Weights of a small mixture-of-experts language model, trained from scratch on English Wikipedia: 8.04M parameters.
Below are experts of layer 2 (counted from 0) of a mixture-of-experts language model. Rows are named router (the router's row for the expert) and show model dimensions 0-95. Each number is 200 + 30 x the weight over its row's rms, rounded and kept within 0 to 999.
Before each expert's rows: "mostly gets" lists some tokens that are sent to it at least half of the time; "comes before" lists some tokens at least twice as common just after its tokens as in all text. This comes from a sample of Wikipedia text that the model never trained on. Tokens count by the router's weight.

# expert 38
mostly gets: " the", " and", " to", " a", "ly", " is"
comes before: " a", " the", " s", " f", " p", " c"
router,205,168,204,244,136,190,162,229,174,229,205,169,179,205,237,247,222,173,167,157,231,183,150,167,241,201,180,175,222,235,150,178,203,192,199,245,231,169,240,185,150,200,233,204,164,190,218,252,207,198,147,169,256,217,160,228,214,208,176,287,176,211,230,209,192,225,212,184,217,274,231,172,183,200,165,179,192,217,172,219,176,216,215,217,185,186,198,176,186,147,205,229,218,222,168,217

# expert 51
mostly gets: "ated", " found", " him", " been", " again", " would"
comes before: " to", " the", " in", " a", " by", " of"
router,268,210,204,170,146,206,187,237,138,206,242,174,143,211,228,221,220,198,171,219,156,189,178,186,247,197,200,186,243,199,213,153,236,210,192,208,168,249,196,220,104,205,214,199,190,242,201,204,225,193,132,138,253,182,205,204,233,213,210,211,183,237,225,220,192,196,234,185,217,250,259,153,171,173,208,180,197,182,182,201,187,186,170,240,186,176,204,178,202,234,236,222,187,220,168,198

# expert 62
mostly gets: ":", " their", " its", "'s", " at", " on"
comes before: " the", " ", " The", " A", " S", " B"
router,235,200,174,167,166,233,193,233,174,221,201,203,180,181,216,176,204,202,205,169,157,199,226,115,190,221,182,161,199,187,157,198,255,209,245,202,221,178,224,242,176,284,174,189,147,248,209,187,216,170,147,123,218,165,173,228,219,182,244,221,177,211,241,196,207,186,235,197,211,216,208,177,194,195,219,185,210,223,195,220,194,205,153,246,147,211,199,180,252,213,206,252,192,237,173,153

# expert 12
mostly gets: "s", "ers", "es", "res", "%", "ation"
comes before: " of", ":", ",", "\n", " and", " in"
router,180,228,196,186,149,273,152,232,165,215,209,142,188,199,183,204,242,203,181,168,163,152,215,222,198,235,173,243,220,211,188,195,208,189,173,214,198,184,215,211,133,192,198,191,238,189,231,245,176,186,211,169,210,206,180,265,191,258,211,207,196,216,232,208,265,197,230,181,172,196,249,205,194,134,186,181,205,181,177,165,215,198,237,219,151,144,218,146,222,218,230,149,231,196,213,244

# expert 1
mostly gets: "9", "8", "1", "7", "6", "0"
comes before: "0", "9", " |", "8", "7", "1"
router,218,175,172,242,157,201,187,228,187,219,254,212,160,187,210,200,197,179,155,200,194,207,235,101,262,251,192,238,242,203,207,194,218,173,178,248,250,194,212,199,149,226,195,181,168,206,174,177,209,181,221,224,160,160,219,282,184,234,179,206,178,243,195,249,201,147,235,183,193,177,204,213,175,175,167,197,207,231,169,221,191,155,208,211,204,182,196,224,250,176,214,209,233,249,198,184

# expert 23
mostly gets: " as", " ch", " re", "ec", "ire", " Ch"
comes before: "|", "-", "ild", "ampion", "fer", "d"
router,216,167,245,244,139,215,251,264,186,231,229,182,167,176,182,184,221,172,195,176,142,161,157,218,221,270,213,170,238,217,201,171,241,200,175,215,225,157,211,207,132,214,228,195,185,195,156,202,222,198,218,189,170,161,218,208,186,247,202,228,234,183,224,214,241,177,210,201,253,261,204,210,152,164,181,185,221,194,165,195,168,182,181,182,245,174,195,211,228,146,211,204,225,232,173,199

# expert 27
mostly gets: "y", "a", "us", "is", "ia", "um"
comes before: ",", "\n", " (", " and", " of", ".\n\n"
router,253,248,194,173,197,219,202,202,205,201,203,189,202,210,172,184,208,180,184,86,183,215,188,175,197,207,203,208,271,223,185,182,196,199,205,252,210,155,193,232,137,215,219,171,213,191,207,216,264,182,226,202,213,184,231,294,226,272,189,209,204,189,204,220,227,157,194,201,176,214,214,168,194,125,229,203,158,199,153,205,220,192,175,221,156,195,208,192,177,200,204,194,257,225,191,218

# expert 42
mostly gets: " L", " Le", "L", "6", "O", " May"
comes before: "9", "0", "8", "4", "5", "6"
router,230,209,208,200,139,241,240,274,194,199,209,186,187,201,182,165,233,164,144,170,186,155,177,171,247,263,219,203,240,277,179,185,266,171,158,210,233,173,218,217,161,222,164,170,202,196,162,206,255,212,193,185,169,198,228,245,209,236,193,206,221,205,198,240,223,180,207,188,202,214,226,201,160,157,181,129,186,206,178,190,181,197,190,209,237,195,192,218,255,171,200,192,238,225,188,205

# expert 4
mostly gets: " ", "--", "|---", "1", "2", "|\n"
comes before: "1", "2", "0", "9", "3", " |"
router,233,193,213,263,169,251,156,274,168,198,227,171,180,196,186,202,239,177,201,197,191,180,174,148,185,325,200,230,192,213,201,205,222,172,188,258,196,170,179,202,185,197,170,215,200,186,183,173,224,201,239,181,180,190,211,257,225,191,188,226,186,184,186,241,191,145,198,210,206,212,201,230,146,195,142,152,189,239,196,206,203,141,185,219,200,190,193,220,213,231,200,228,242,204,155,183

# expert 40
mostly gets: ".", " \"", "(", ").", " (", ".\n"
comes before: " The", "1", " He", " In", "2", " It"
router,201,242,238,194,179,259,225,194,239,197,194,171,154,189,206,194,220,187,213,196,165,199,227,169,204,240,169,185,225,221,149,218,218,172,184,265,218,180,157,232,185,215,191,201,156,244,123,226,203,167,209,173,207,112,220,207,217,200,236,234,195,207,191,228,194,171,216,226,196,176,226,216,153,200,201,190,172,266,201,197,143,211,156,226,111,235,207,205,224,205,221,224,217,223,173,219

# expert 24
mostly gets: " |", ";", " ele", "*", "|", "|---|---"
comes before: " ", " —", " S", " M", " D", " R"
router,237,187,216,217,194,252,179,292,177,198,192,199,147,148,178,194,239,196,209,174,208,200,210,138,242,246,169,192,207,265,188,178,215,197,160,212,180,250,168,204,202,188,203,175,184,178,245,224,253,180,228,177,218,132,218,195,160,187,185,256,245,177,259,186,211,200,252,193,199,177,181,228,214,191,211,136,217,202,150,205,183,209,208,231,208,162,191,213,188,216,226,214,234,220,180,220

# expert 47
mostly gets: ".\n\n", "\n", " |\n", ")\n", "\n\n", "==\n"
comes before: "|", "-", "==", "The", "===", "|---|---|---|---"
router,237,205,223,193,159,246,235,201,148,227,215,184,181,194,184,187,185,194,156,182,212,201,227,187,270,281,203,234,215,197,193,137,214,196,179,208,228,185,184,200,153,224,133,211,205,201,201,239,234,216,168,167,162,212,256,260,211,166,192,235,210,222,174,165,285,181,193,216,184,240,214,194,147,176,166,189,197,178,197,178,150,214,211,192,195,243,200,251,202,171,222,214,236,198,222,203

# expert 32
mostly gets: " ", " it", " would", " ass", " c", " v"
comes before: "1", "2", "3", "4", "5", "6"
router,231,209,230,272,188,242,248,280,152,183,225,198,190,219,173,184,222,186,178,184,182,194,159,164,226,252,173,188,235,257,162,217,242,181,173,229,190,139,193,222,192,199,180,189,219,186,164,206,213,217,216,128,190,206,206,272,216,214,205,175,194,189,184,259,205,174,180,194,198,206,200,223,136,184,183,119,187,222,200,207,181,161,184,220,204,199,190,232,218,249,202,207,233,190,173,202

# expert 21
mostly gets: "′", "°", "–", "″", " +", "%"
comes before: " ", "1", "2", "3", " —", "4"
router,168,228,206,256,157,181,178,203,153,184,167,194,180,195,227,192,226,218,223,196,244,125,205,109,237,269,189,174,250,192,180,188,239,176,187,197,277,197,216,188,202,209,198,176,212,201,214,245,214,193,155,174,187,170,222,228,179,197,198,206,218,275,225,194,239,194,212,185,216,210,196,221,158,196,210,175,236,248,191,145,224,157,215,193,217,163,186,204,206,232,218,175,174,226,153,212

# expert 52
mostly gets: "c", "S", "iv", "P", "N", "urn"
comes before: "2", "1", " |", "0", "9", "8"
router,232,211,209,205,138,244,249,272,195,197,215,183,194,198,182,163,232,164,153,175,190,155,174,167,243,264,214,208,247,276,177,187,264,171,161,210,232,173,216,219,165,225,166,174,202,197,163,204,253,212,190,188,171,201,223,249,205,233,201,203,217,204,197,242,230,184,205,180,197,215,229,204,167,159,177,124,184,205,174,195,182,202,191,209,234,192,191,222,255,171,195,188,233,231,184,203

# expert 15
mostly gets: "-", "–", "==", "===", ".\n\n", "\n\n"
comes before: " ", "-", " S", " B", " D", " L"
router,181,215,254,170,189,264,172,231,210,216,216,178,169,176,204,204,195,164,188,140,217,198,222,161,267,217,149,216,190,276,156,165,154,182,210,272,220,232,174,220,207,257,188,156,187,204,186,200,201,182,220,183,220,178,212,237,188,203,238,231,259,204,187,167,227,162,218,212,198,218,195,229,168,219,129,200,202,260,191,202,186,177,156,208,177,167,204,205,213,160,219,212,198,232,177,177

# expert 17
mostly gets: " (", " \"", "/", "°", "′", " l"
comes before: "1", "2", "N", "S", "E", "W"
router,158,203,222,229,180,243,199,192,227,203,207,175,197,182,197,199,244,207,167,210,211,158,237,131,202,235,198,164,239,191,164,194,278,177,139,204,232,190,258,188,199,183,161,166,182,219,174,243,202,187,169,232,167,182,192,252,192,214,196,183,262,239,219,226,254,193,170,204,219,259,214,172,137,183,189,160,209,237,202,173,181,187,209,232,202,194,198,172,188,197,231,191,174,262,172,245

# expert 19
mostly gets: ".\n\n", "==\n", "==\n\n", " ==\n", "===\n", "="
comes before: "==", "The", "===", " ", " the", "In"
router,193,223,172,243,182,210,162,208,172,222,269,220,175,213,260,196,203,180,205,158,206,185,238,170,215,202,181,223,227,179,200,183,202,186,242,317,229,222,157,210,151,210,179,194,147,231,226,159,210,178,148,176,200,169,184,216,271,199,167,230,195,224,215,176,206,208,196,208,222,228,217,189,152,192,181,207,205,212,192,207,149,159,177,254,134,217,204,186,201,249,194,183,201,220,217,218

# expert 16
mostly gets: " and", ",", " which", "),", " or", " but"
comes before: " ", " and", " the", " he", " but", " which"
router,194,171,214,261,187,245,174,190,148,217,228,197,221,169,196,220,201,181,180,192,225,175,235,149,243,219,165,229,219,211,186,176,186,220,203,234,252,140,187,175,155,208,214,153,205,199,193,196,212,197,204,186,228,175,250,190,250,255,177,176,191,206,252,231,173,183,259,225,209,199,222,155,207,190,162,168,114,198,215,203,205,134,223,217,188,217,205,131,237,159,214,195,210,209,164,212

# expert 3
mostly gets: "|\n", "In", " of", "fter", " rele", " in"
comes before: " the", " a", " his", " M", "bum", ":"
router,188,226,181,212,133,233,164,242,198,205,222,149,209,238,190,217,201,162,174,131,236,179,154,182,257,291,185,171,158,210,211,234,220,166,191,193,178,170,240,198,190,216,161,202,198,221,253,206,164,189,226,202,167,205,218,192,180,232,176,246,233,207,233,208,229,222,200,199,203,219,199,175,177,174,166,191,157,190,194,223,152,184,192,262,209,206,210,235,283,194,206,151,202,209,200,187

# expert 0
mostly gets: "art", "ow", "ort", "ound", "land", "orn"
comes before: "s", "ed", "ing", "er", " of", "ment"
router,267,188,229,194,130,272,225,231,221,217,193,178,194,197,191,164,196,156,199,235,213,182,196,197,237,188,216,169,218,195,217,167,268,213,185,246,217,197,210,220,177,204,118,163,171,221,163,169,225,193,167,151,213,203,222,213,198,220,231,250,244,280,195,209,206,179,201,205,211,193,217,162,203,177,209,161,204,192,182,189,175,226,233,225,168,193,205,142,215,258,208,190,172,215,173,146

# expert 48
mostly gets: "age", ")", "istrict", "ug", ")\n", "ember"
comes before: " |", "|", "-", " |\n", ";", ":"
router,238,174,210,224,174,197,211,243,194,178,186,213,190,196,195,187,211,214,179,172,184,153,133,174,252,266,227,196,281,222,175,206,280,148,187,196,230,177,234,193,137,191,177,147,234,209,195,230,212,200,166,172,199,195,218,264,210,207,209,189,208,265,202,204,253,189,198,155,218,233,213,214,163,160,184,160,226,193,189,187,209,137,229,182,208,210,202,197,242,180,222,180,205,240,199,198

# expert 5
mostly gets: " in", " of", " at", " In", " on", " from"
comes before: " the", " ", " a", " his", "tern", "form"
router,159,196,168,215,156,212,230,190,156,164,250,196,225,229,191,150,221,187,196,176,196,141,199,153,206,231,226,185,219,208,203,200,239,168,191,236,239,165,178,215,142,226,152,204,222,197,178,157,180,190,231,184,200,197,275,175,243,217,204,238,195,175,281,215,238,212,248,189,228,238,218,201,190,200,191,154,190,232,204,173,205,199,197,268,182,166,197,249,258,213,171,195,164,218,179,189

# expert 22
mostly gets: "0", "5", "3", "4", "9", "2"
comes before: "0", " |", "9", "8", "5", "7"
router,218,182,180,239,140,201,216,232,194,217,198,211,174,195,209,190,201,194,174,196,206,201,235,103,246,240,192,207,247,218,197,199,224,186,179,216,254,205,234,196,116,251,190,186,178,198,157,219,207,185,219,207,162,166,209,288,174,252,192,193,185,280,193,231,200,141,235,185,192,198,201,214,171,191,186,194,212,236,181,218,194,141,225,211,213,188,196,221,251,177,213,213,228,221,176,179

# expert 33
mostly gets: "c", " Rep", "C", " C", " August", "9"
comes before: "0", "9", "8", "7", "5", "6"
router,231,207,209,206,135,243,239,277,191,201,208,181,186,200,182,167,232,170,151,169,183,151,175,169,242,260,218,211,241,275,180,181,268,171,157,206,234,175,217,219,163,223,166,173,202,196,160,207,252,209,192,191,171,199,229,247,212,237,198,204,217,202,195,238,229,183,204,188,199,213,229,201,162,158,181,124,181,210,176,194,187,202,193,206,231,196,191,219,258,172,199,194,236,232,190,196

# expert 35
mostly gets: "==", " |", "===", " -", " —", "="
comes before: " ", " S", "S", " D", " M", ";"
router,184,285,163,205,164,240,192,240,192,194,200,171,188,218,167,171,201,174,193,133,214,186,211,159,237,266,169,190,233,251,146,206,236,183,160,210,201,210,226,227,181,242,206,164,158,170,227,231,192,210,249,215,157,174,204,214,208,226,170,225,238,269,244,173,223,185,168,184,181,229,189,244,201,189,204,147,217,170,159,205,198,157,195,232,187,186,203,190,206,196,221,233,238,228,171,192

# expert 58
mostly gets: "ad", "id", "n", "ill", "in", "ell"
comes before: "ed", "ing", "s", "er", "a", "es"
router,230,188,224,166,151,230,222,228,194,256,189,190,183,197,197,175,213,183,190,199,206,228,213,166,221,230,210,145,246,225,234,186,233,188,209,195,234,185,206,209,215,210,97,213,185,206,173,213,237,200,190,172,232,202,243,213,209,177,199,221,284,190,200,172,192,191,212,202,192,173,232,178,163,140,163,150,217,206,206,183,231,133,236,231,209,170,197,159,278,221,199,155,206,215,147,202